config.toml
moe_layers = [1, 2, 3, 4, 5, 6, 7, 8, 9]
normalize_top_k = true
balance_loss = 0.00223
num_key_value_heads = 4
init_std_qkv = 0.051
optimizer = "muon_variant"
warmup_steps = 200
batch_tokens = 32768
max_seq_len = 256
Below are experts of layer 2 (counted from 0) of a mixture-of-experts language model. Rows are named up (a neuron's input weights, with its number) and show model dimensions 0-95. Each number is 200 + 40 x the weight over its row's rms, rounded and kept within 0 to 999.
Before each expert's rows: "comes after" lists some tokens at least twice as common just before its tokens as in all text. This comes from a sample of Wikipedia text that the model never trained on. Tokens count by the router's weight.

# expert 52
comes after: "1", "2", "0", "9", "–", "=="
up9,222,224,196,197,251,210,226,133,159,188,173,207,180,185,258,261,170,161,212,224,200,123,155,179,264,267,87,191,265,195,236,160,247,117,276,204,220,173,253,230,244,141,147,210,197,208,250,137,222,174,256,147,205,206,217,239,217,270,224,216,135,211,268,238,192,179,197,129,171,187,290,184,206,165,165,237,203,229,248,188,195,206,195,235,156,182,207,210,154,162,180,189,144,208,227,180

# expert 4
comes after: " ", " |", "|", ";", " (", ","
up9,133,244,215,183,212,131,186,199,200,171,264,223,201,156,269,215,289,193,173,200,224,196,203,193,235,163,233,179,226,174,111,135,250,129,288,220,183,150,195,334,228,196,204,279,214,218,269,181,169,201,256,224,212,220,218,214,182,213,167,295,139,230,188,165,211,216,190,129,166,212,220,194,167,236,188,196,159,240,211,205,184,187,209,221,215,163,212,237,197,188,187,213,138,154,279,177

# expert 33
comes after: " ", "1", "-", ",", "9", " in"
up9,109,212,213,145,117,185,145,153,169,197,233,132,198,216,175,214,219,162,194,136,188,207,183,159,256,231,181,193,209,255,201,176,151,161,160,175,249,239,159,179,200,185,254,198,66,221,214,152,142,152,234,221,177,191,225,244,275,207,193,268,241,217,194,280,271,179,203,175,229,189,260,178,225,174,185,244,204,202,189,194,200,193,258,247,222,202,191,148,212,228,244,165,240,238,180,296

# expert 19
comes after: " |\n", "\n", ".\n", ")\n", "s", "\n\n"
up8,175,208,186,195,182,185,154,208,194,264,219,205,174,246,193,214,218,251,242,188,128,207,206,193,106,191,216,194,131,222,274,51,210,131,224,231,183,216,213,237,184,228,252,245,182,207,237,257,203,188,212,212,208,112,240,196,186,273,186,164,109,153,166,198,289,195,168,209,262,209,227,191,188,247,163,250,196,191,192,157,166,187,222,166,182,267,191,198,179,216,183,115,183,175,169,249

# expert 22
comes after: " ", "1", "2", "0", "9", "8"
up14,153,180,165,163,179,206,240,151,267,297,131,183,244,152,199,165,229,197,233,200,263,198,156,194,174,216,169,240,259,210,217,231,148,170,247,185,198,176,188,223,181,128,243,188,213,208,184,203,147,212,190,239,236,199,158,229,270,124,198,165,297,196,142,276,185,160,201,178,164,218,224,180,244,201,166,214,213,126,179,148,235,301,134,159,186,205,181,148,202,156,157,183,178,191,176,121

# expert 53
comes after: " |", "-", ":", ",", "|", "."
up3,215,228,256,202,173,204,170,219,195,192,193,154,176,224,207,211,163,139,232,160,259,238,172,169,186,235,224,134,207,164,245,222,216,235,172,225,265,262,218,188,236,115,259,199,214,224,261,217,185,206,292,208,169,231,193,278,135,174,176,200,137,179,204,279,187,211,205,198,182,199,177,254,177,215,208,194,139,320,218,188,245,130,124,150,261,193,173,237,187,210,219,192,125,213,136,146

# expert 54
comes after: ".", "-", " |", " the", " of", "|"
up5,181,246,219,234,195,229,226,215,68,185,231,165,208,285,163,232,145,208,203,231,192,245,177,208,200,204,212,205,196,185,162,108,197,178,177,250,189,249,151,197,175,261,180,192,138,276,182,177,218,202,148,223,273,158,136,113,232,196,152,193,201,229,184,196,225,215,171,205,204,237,194,187,231,205,254,204,200,257,197,308,170,207,134,156,161,290,197,184,171,269,202,251,202,191,156,165

# expert 43
comes after: " (", " \"", "-", "==", "\n\n", ".\n\n"
up3,180,196,198,212,212,144,231,232,243,235,140,148,238,209,199,171,196,206,151,235,146,173,190,224,238,156,237,204,184,288,177,300,208,223,150,157,187,134,205,208,219,236,258,105,190,185,216,231,216,196,242,171,292,291,152,135,199,225,228,194,165,277,172,192,158,185,224,166,222,147,173,196,231,179,223,174,312,211,180,139,214,144,215,209,221,145,182,180,221,146,235,188,156,200,193,246

# expert 44
comes after: " of", " in", ".", " to", " on", " for"
up7,135,196,134,205,241,194,206,174,224,272,191,245,196,137,208,178,240,165,228,252,157,220,173,213,166,256,240,205,208,250,196,244,211,169,209,178,140,204,217,183,208,164,196,207,192,228,175,231,213,142,167,247,252,157,210,206,172,162,238,209,234,147,284,153,165,192,116,196,212,165,211,184,232,161,243,232,196,132,172,251,165,209,178,229,123,281,213,173,254,255,151,197,248,317,292,195

# expert 32
comes after: " |", "|", ";", ",", ":", " in"
up9,107,151,149,290,126,276,282,239,190,196,196,195,184,213,196,192,144,206,145,197,224,216,239,187,233,241,310,234,186,203,235,226,250,163,184,231,215,222,193,197,175,226,198,241,262,148,173,246,252,188,101,210,182,203,261,231,165,196,196,254,194,147,247,249,194,239,149,169,184,179,228,268,219,223,212,195,193,172,181,216,282,168,163,153,188,221,190,213,115,184,165,206,189,195,210,154

# expert 35
comes after: ".\n\n", "\n\n", " |\n\n", ")", "0", "4"
up14,176,212,159,170,203,324,262,219,254,186,205,207,174,186,208,222,233,115,206,172,232,183,133,223,211,203,171,226,198,233,276,224,168,166,150,204,182,178,215,208,190,209,263,185,168,156,194,257,94,177,183,137,255,196,233,185,238,134,209,247,243,159,199,211,94,201,130,242,222,157,205,229,210,189,212,254,214,192,195,256,297,174,217,199,265,164,225,209,217,172,258,172,240,221,176,168

# expert 24
comes after: " |\n", ")", "0", "3", "4", "5"
up10,212,97,130,268,220,213,199,165,178,187,141,256,188,192,241,254,180,182,175,161,191,242,180,198,274,163,176,202,180,181,168,244,268,226,262,311,147,145,167,204,246,203,172,201,238,141,237,188,91,185,182,254,182,169,188,286,177,227,177,249,218,198,178,166,257,207,207,166,204,206,219,198,193,172,176,283,227,223,163,164,265,183,167,191,185,216,203,187,231,119,194,170,199,165,225,169

# expert 1
comes after: " ", "1", "2", "0", "9", "–"
up12,102,227,215,235,223,244,243,208,164,195,155,232,163,194,162,212,204,202,217,196,159,222,208,200,179,196,187,222,212,188,198,215,290,251,178,224,161,35,204,233,329,210,208,225,241,184,193,257,260,189,222,155,177,197,279,216,201,232,222,193,119,174,156,184,208,193,195,206,204,161,202,184,229,202,188,203,233,185,214,180,236,217,138,209,85,240,229,234,217,207,238,239,181,199,176,121

# expert 21
comes after: " |", "0", " |\n", "3", "4", "5"
up14,252,134,191,137,195,178,147,179,189,104,246,188,223,254,245,245,213,213,273,212,257,148,161,251,201,213,182,230,200,254,222,218,176,144,176,187,243,287,164,140,170,202,163,216,222,266,170,208,151,278,242,241,138,211,169,198,221,260,148,207,199,152,157,170,144,205,247,219,216,255,217,203,141,229,224,201,208,216,188,203,194,162,250,181,251,171,178,215,255,226,108,236,259,222,183,156

# expert 62
comes after: "s", "ed", "ation", "ing", "es", "er"
up7,175,179,171,183,232,251,249,258,195,174,164,184,156,271,237,181,199,219,192,237,196,209,227,213,175,221,154,186,195,166,199,156,233,201,223,256,286,268,200,216,250,200,222,140,119,185,274,111,221,224,214,212,212,211,136,139,220,166,324,199,174,202,200,213,220,173,111,161,169,206,153,134,219,206,191,170,280,149,212,199,175,195,199,224,140,242,238,210,213,169,149,250,174,284,212,187

# expert 42
comes after: " ", "0", "2", ".", "4", " S"
up8,193,195,188,112,130,168,203,195,186,220,219,192,200,155,213,233,196,273,202,218,220,195,252,178,299,246,224,181,154,212,164,186,249,172,260,262,291,202,244,193,106,202,202,175,186,214,190,194,175,137,196,166,243,154,220,207,185,237,205,227,172,179,298,251,223,157,203,161,206,233,181,318,144,203,219,123,258,163,131,215,177,208,185,224,203,185,156,112,198,209,166,215,183,204,237,215